{
  "num_hidden_layers": 8,
  "experts_per_token": 3,
  "router_score": "softmax",
  "balance_loss": 0.00177,
  "router_bias": true,
  "lr_router": 0.000416,
  "vocab_size": 16384,
  "max_steps": 6617
}
Below are experts of layer 4 (counted from 0) of a mixture-of-experts language model. Rows are named router (the router's row for the expert), gate (a neuron's input weights, with its number), up (a neuron's input weights, with its number), down (a neuron's output weights, with its number) and show model dimensions 336-447. Each number is 128 + 24 x the weight over its row's rms, rounded and kept within 0 to 255. Numbers have three digits each.
Before each expert's rows: "mostly gets" lists some tokens that are sent to it at least half of the time; "comes before" lists some tokens at least twice as common just after its tokens as in all text. This comes from a sample of Wikipedia text that the model never trained on. Tokens count by the router's weight.

# expert 3
mostly gets: " it", " was", " has", " were", " been", " also"
comes before: " to", " in", " a", " by", " was", " as"
router:099139140131102092100116155101113144122129151102118136140126150178139168153145088155098112127121122162093154123088121099154154134087149109142111150115132110127125121092134150085104129109128081120167108087120152130164128128126114161127123126113143166118150165114096134147164122143146137117097124156138123113123148151096140128131084148126
gate0:112119134141122179096152120124136116103131117075114141140094110136153099116140129116125133078147135112142092116106148114178177157124145128164128148102149121101072093120107100122094127161154113142121134136102113160095154126149142122089152125099143105105096165100148134155146109143115120112120133135127185112112142150128111176154142122098
up0:184109124100174093134117143099118128145120137139115138154127125125110123197131135138126149094101151123150129178133113140128109149120177136128134130148111145118159156126123112163154085140095139127114117128109102079119091114138158179148099139159132118128119114098101142107148157153112117074177115119111109116178129118133116074103135169140
down0:137140138100173109097169165144143133116104150139122165095158116107087104096126156117151143124108140173109104146129128093148152118123136113140068128180109121104153108109129107101170122108143141138108157118057118156101062152141121137112092111114130113120148119126112126130079100118108126129186119133111105116100169159109086131131086094127
gate1:138104122131123125156133145106130103148125099127123178155147126123121144175155118121143125098138128108135143104097164089121119132107128118120101121185122110118088118185162118131130164123108091117111098122116175134148102127123072147133137106092125133132151135129117136124123172137147148169156119110130142101164206142132179133175124148119
up1:086125131139101134098167110091089138101125147108124101138101117130133117121154141123139125076111104122118112172143124142131118116118134095140157141105133135137137137080094150135143103105143128145120167107151133181151139131116134089115127083101089100166104167132118145112223105095145134128104126162166111141130171146111108133148099137133
down1:105107117121106160151136155179116134108110155115146140097144124137139112162168095130126120107119107133086105140128135148125121105152095139173119109140150168106094151099118121151099108096106096167139114130143163114139087136137133108130157136119130143128078185132148126115141129139145118105103127139105139137059136113095118100108127066140
gate2:149140112131072137137115091116146200130117130100126167111093157161125128156162140132142145121101137099168157110152156139168107152125115122124166129142107151134149111133088131120124134117140142104152126109130069081106135129113176153161097098144144133141124108105131094132148111153119113160122138134147142101122128130161134138101088139083
up2:146127120120068157134112094132113159107130160103126138122084133138125112154131143131136166115079100108124170115149179122172092125099125101131121125172139109162109142150114116098114133089086121126126137114136097093126170141114118120118116140142157130146124108103133117108134137136100086154123142109145132087130122160119115063098117116124
down2:140117097100121084113152146130099097128170092101140111119126095159158092123126115123123145120113085142121120146147141128132137111145101121151135166131141124134128102088156164173142124122117132087132131118148094112100125163106117147142158099146174099138134132122131115143129154115099131106141151130158123140145118178108130114146178149115
gate3:137137163096140121111149127151135138140126132085120130125114103113100132100132144135114140116120098130113143164119170150123133146152096164104135136121137132136132160133104126100117097097115139156098104136119116103115087140154116114163120132099140138136135115153103104149110168121112129154122163148128068141098127167134123144159097156096
up3:128126115136149114132117117126142096139144140117170127090119169147114159157109120125155114142109152099111126139118105111152098099095132138158148115125143132059140135118108119145148162129079172110169127123139134158080147115118170151118140154132172161137156097119170117133171101153112092203127116132125152116092155094120173135113114112192
down3:170117083181126098128134136121157142157141113107173148114118118131146117116112134074088120086112127102177096175119104147168113159111087149135125130155115102165101097180145104121123135132106131155146124108110119143131104094099160095150105124150120133117111109099099105114127142114153104128098153171134109119135134153152084104145147122085
gate4:140084173130114065171133098115118127127117143173081131134132115117152141139110151099142111104179125163167100156093132132128140094143114104190142135125110145130160134161119129165119152128129159127141137144134204098160141172102112151129146137125100112155146124113114176088133121111124089097091106132149131115133080135106164130095055158115
up4:121105110116134181127110126157155125141148113096168100156142153105092140106124091103123142133103131114112164100131170151133142144139132093087129144144119160118135119098135145099108094153062111132150105123095115142138117080114170106152118116152133138146172133142157138155117140123104102141155133158126129114175091134127124126120181102128
down4:101119103165123155096118155145108182103130109119140119116092109111080137123154111154157154141079145109106154131116157153108087080142128128127148091171070121131152130102100142130074094118140145182112105127057069134127137134144113115086209143138140127133144136107149169151134126088092156170163114164115097102141121119120124138131136122125
gate5:142127168158126120128159085175119120145152085153161088150156076114101150136135084107152087118155133158158123184109117102117105085181120113102116123171129140081067173098102111095111138131097122135095081097111135166131162115112105105121131121103118177110141092142145153099130165130149122094154086134111185074102143140175102131116114115121
up5:178173124174117126130147093149127140121137111087135120127123102127080118088127135113154103091161092135170107177116122115094150112146156129135165129155126121083098148111127109052076133153121168107084144116141128082112115107126138137085101149109127160094157105103121139135113136132185094145152103127113154116110144138145128140135106115118
down5:105152144166106137131142185135142136130142150172104107143124088140144082151123114104136141158105124072136131092128126114089156088147106106086136154123092104135106127083116150133174098085117114120118138100072165161105141125132094127174125136143116112108063138188097109150126140138119153152101151138119133131128110159128090084115136124139
gate6:097140066135098108091165115103112150149088136086153117120115165136128105156119155149164130131096122138119180179119144131128119156099105148084112137119127170129105125091131074120097140099133124139119121126125151090139084168151178119165117108167157115099104153065084088143147137119156120123120160125128136161115143119129137109108124153114
up6:123134115127110109124123137107120159130164119150108130124119131113138110116111163077144099149144091088097146130111171161088124120132124130124131105121100165171113110090119094092153158118141098111099147106138135091122100136075120130195144142138143135142110132111118086139137104165163104088126149115112146158124172106132126118161119160111
down6:115149110118113084136130172180159137152135124142142117132127138178141110159152130149148118121159171096144114130124122135120114119158161124117118180106162108117128152114151107165101096100113097148140113133157159111138104117127130109155118124116152119131107123146127100159124167142156132132111166166144143197144102134142132116137149157100
gate7:121125157134109133120097120092148131145110163149158138085053097084138157130141157126102124122162145097085138113116155174101105157122172120140121137085133128101156101138131140078109120106118129094119162158159125124103134095127145164107096105169114184076105122102138135114086122148127100115118118108151070123146126138109113157121106156124
up7:125126151163176101145142117149174134133164118093106139126161117136104148130110080155131162134139113108161153113152138059125116116140144132093103091117085143109118122129117084122177150139107099178115081144107149117136124170122111129194140120098136146133143122193153097121158161101146126132139123113126137097128083136181123103146134156145
down7:154118155102140102127123124129120112112144114158148111117055092158098109164185133110127136118137102150117127172121122113103134154172111159138135097129132116167122128121114120096133114156173138099127134159124130153109131152124134135151119150170126152150116079074184115138097130136101154117153077125151142109157108103130113108091141081062
gate8:122120114141111116128082118125127110101132099144115119130095132152124147128128178151110181128117132185103095120151144097131122116158128113127125153075154126130125111159133140110135149136119168118162092124162125154132101151087141094136120149173110124148121113135132136106115105148148136180101121131087128147123146127132080128103120067138
up8:164121124099177150120146111082110122200114095138127110112138138140146143151113121110112122141142143112166166134109118174128124127096125190115129102143115138135145163084164127156120136137161075141097176117094141101161141104116117134116114135109181077091142052155153122111128122172117100151142173145156128141113110110124114129112115163156
down8:132109100123144151117129098098062139130160150127150140135149133118134113140140133108137125092153132137182144168122150123108110145116141145138120114115117100135170151142177117125138108138112059148077150159121164108097148128074104133116103155116124136125101092104127107122130061130137110133109170136104140156069150112138136124080130114126
gate9:151160091130116153118184106109120122155140109151090148154129162119148087131147171097150127140126126134133073179105139155151121112127094166099133167150126153174135155113104165115089116127105117113154125157168137150118159111124112132161121109169141127091143132128120097113116110122132070118139091143134153120138138140153181105113113115140
up9:137130144134117088116129145112120139139154106126175168126144135125107111160104121148121139119153113113136158107118147133119146142119148191125111134152136131120081140162108120131148129100118101145123095126119136129166124128078135150158139101121151083110144140099124104099132132150090159112118153139127127116111160116134124117156166156173
down9:118104123125146080151152098107130110165158125104120180132127099110122130121127124149160170097089121130087145161165168096099138108130074135157107092150130138112124131095138128116118129146120124118134089083156124175104090112168140125118108176115178108128138121116098089139169149076142162129121143152135100114164147147119122137158168121110
gate10:143172112137111128113139129148112114128171096144109201102084105103121104161116123126098129119138134137132142164167165143145148121146098184115112101086128116148170156118136121116123140139125099134136129117108162102136156121202114139126097123141140137130173132129130117135114077138158131136151129152108110155053172117131142131128149122103
up10:136121149119128110120115130132170166102088163111114073132174145109143121142163103121166101086128122118123117109115093128099112112148194077114149128191135128084077132132134084147127133126155173150110108152138117116147126114055151147129155149122106126118102133105152143094139132132085122119106124139108126131138102118178124143120118138128
down10:152142137132136194148139141146134123152112126080126165139140138136131110144150135099146132121139148125098123157097136133080103151110111166129129143098139137126174139128151096148136098065101168161080138149149125176113130151129119140142147090112130142127101106096119139118154106163118113157090145129135111118033127120139138175110188093124
gate11:146070123120097127147148106125153103142137095219169132103137116140114128131113089162126127154165160129106117115155112109127137152142114076114120130132095139130127111095143102137113149160106152122115114109123113142212134135102114169130138128112145110159099125112134112115171127100129132096100162136159141097117143116153124141086092066098
up11:118122162148131105088115107125128096130134097141087115114127158150073117138123125143132084080115137140111138125126114112141126098106120137148078114131100120082121154128177098127161146161147132171160113126129122069129119099092106169136139083128126167110157101098113130146151120171059138127096158140094147120130152088146111152120129104118
down11:154084127069105148105084154154164140131136134098146159164134117096109144112089107095126101156103135132123104115118131141150105116071102146117144114171073117143130111096126111150116157084130140131124135134114119166116146130115116144120148158163115166130135120071108105105112146117126099128133080117145162102090173145080087173110108121130
gate12:141176113138119103108159136137107133115108162159127108123103126136128108113190137138120114098110137091163148114150163140191153062160110131136151124124138134124154115127140121138122125130101117106140113172116103190148132126157122139123113102129093158170132170096108131139119105165135113112130103105124109082143115098091150099087141103114
up12:192153100134113106106145140139085147134151115128130086103100150094107114137186129127118078135135112132156145100149165151183141064146140095118134120085098139133157116129128162111111114128108054134152137152122116200087124133152141143110111063104119158133125158101141117172167074133116130098160083133125110105135089114097116130077155075097
down12:086122157122120120111122129131126138139095140114133145114149136141130134077132118129131102122127102172133099144102144137109137099119109094136133134125111158143137134132120141118096131119131108153127099090111151097142152134155141123112158206115154164085117171132149134137094115171122116150080161059132153115206155112125133073097134122174
gate13:164142089164124096101140167142120142148110169174099120119109140102161158109172154195095100155138113110119150189134102125129129131125119118121127094154139136158132111097066080121137172162140111122131133154136145138184154126112132150122086131138124090110059081145085108138142177089130146124101140142165150131180132148124104158110137130155
up13:137136108113133129224133108090099096087096121117130125142091130126118088128135147136140168124106074134158082129093135155170162178108144121145123119149136128158097116165158124144150159083120081128124122124104163076071133151129127096089103117159132143149159116154140120126124150130122120149123135145135125115097140136116139138091123144096
down13:120117111108136125131116140132095149100108104144126118104148177107130124151143151130147139128153121149100122132101064136124157122130177091128164136123117121152103151109127092120111139148134159152148093107163109113141125109181133143142108114157121148114114125181155114124160112149120151156120135140089132132100136138126125127120138142121
gate14:112087143125127112146122111147085137157123098124120091169136131133089169110117112141099148124096090141129107126146149154130116122114121139130136089140150165102136131140179128155097152131149161097146118111124125157139148135098098190178098105132121132118121125154114146127089129127081156121148084114127118146138150119144091171154093175147
up14:079166150164131147097115128126135101171114164134133146096124132103151118157119112090134160130126132090131136123123145084154110141153155125092191122127155101135114160136120113158126109122123108110125137116124085116102142102168142136096131121147131159157145136109127111095160143141118101132145153133119071104125109106103147152155141142101
down14:142110142134100126086160118112174132093093138167155090132154134156115155169122155153114209131152138139127133146156138150143135109135182128148083139121198120090159160154145100136126141133060092077138107103109152127132121120142116121165143138166098140170114127139112138105127104149152080109131154094153099112129124125118146167120129150112
gate15:133095131100120112104143149057131087147121094104120094149096157116125133122118117154137167116134102147130162138130120126147105121147214096136132098079128136110116107146140129163160158135103125166126124124132113105165127143131135135110147122126075094124129121143136089128132136139154098123112147138147141133117144119128106130111083133130
up15:078128131135118147130087103172093158141156161129137206147185123145150142126139096064079085153083135108112093123137123098112161128104088170137174130139102124109172128077131127112132116096144153127155128132115081151103124116101111112133151151117163148163131122084139172106143115112126130132142120100142124103129131111133112125151132138120
down15:113144124138149113130138132129129119116111095148117114133082146142117082143119126122105130112105104149115144125137131098143147146127160159099174121100166137130184113143132085162147145120075090145163141133147150106098123119132098136170127134118072121099157161170141130116134101138167172094098149121126157110091136111152118112145111134115
gate16:164178151147092174116132132097097131191121136169178140146128149121152147145150119102129104136101134122125145135121143136118101145151168132110170165122145134107092124088093134091137149109125132132148154150133128097169145150148106114095126151118110081106089145157106109100139170160145120096148128140122137122094069136106099127147148134122
up16:149127158123119161076110073086113149143150108131107137150155107126134149133113107168135124132096150097117100172097123167117136105122152140129122104140122105115121163114126101089148116135104127117180178107146144139162132144125147152166140109177108137101156130114105148094148090118105144130171102139149151130137108149107102148143130159145
down16:125087098087138120123146097120143120077109136132115145118166150117114129121138121153155174135087155136158135081085136109148105121124131148131170145146136097120171134153091091118120160127136173130128125121097120180149159158122115111150093088133093132151107152104101143163112156116128125122133131153154100103139115160140150110118081156112
gate17:164140107116099149076150130091124141115145186128103080109087130123122097095152125096123168116130128107108164098176112166096123155102166160160123114118132139141109112115170112132099088142176115132114120123093106125116124142138086149136115092144149112107154138161113142145132101188143137143116079094135106122156094141135104129165108168184
up17:104126133130112106151081106166094140126136071089157122125167098146111125144148139128120119130151106130120082108097116140136108128139116075128118124125128060084128081120083121105152120149104129137145134108148138105167117121158128122112135115144128114158126142117096143117117136108149170165124139105129148107157162146144149099103146122139
down17:128118157121102136123171147071102107117098167144129111105090130112124110105130090123100179145098133115144153102155117135119137113102168168148135095122107155138163151115147129129101133138160121128107141137137111171144123156115122165157127135173109149092105139139144161137120145184109142125139059094100131170121058132121157130156129126164
gate18:096138104115140095135173119118157146136121150130123147140083126147149122090158157146080119129129122111129097132145119128150157170112145163140146117157141107087145097088122153163119136127104130136158124117139152135122161096142140131125130109101136129117135110128116098164118099152122124105144146113167135112157147168156132088129128145126
up18:126128139128132126084103128132128105148136119102165117122147142132118118054131129133128154143129150131109148112152161127125103111133155110159107124131086108105122111119131111178111140122106133114121155161118126144145127127090105119100115088106122135091153084114131126157144115121120136102146126122102147124099123127128102094127097147110
down18:173149088111108139124124125096111131151123187120155128102106152107149147134121120189139111126137145099116144152084133152141102067125095146131166136105151113087110076118139161137095152081152143153157117131110109091152104084140158175082094105120117107121098087086119127138130141132096155144141154159102145165119182107128097131118098092135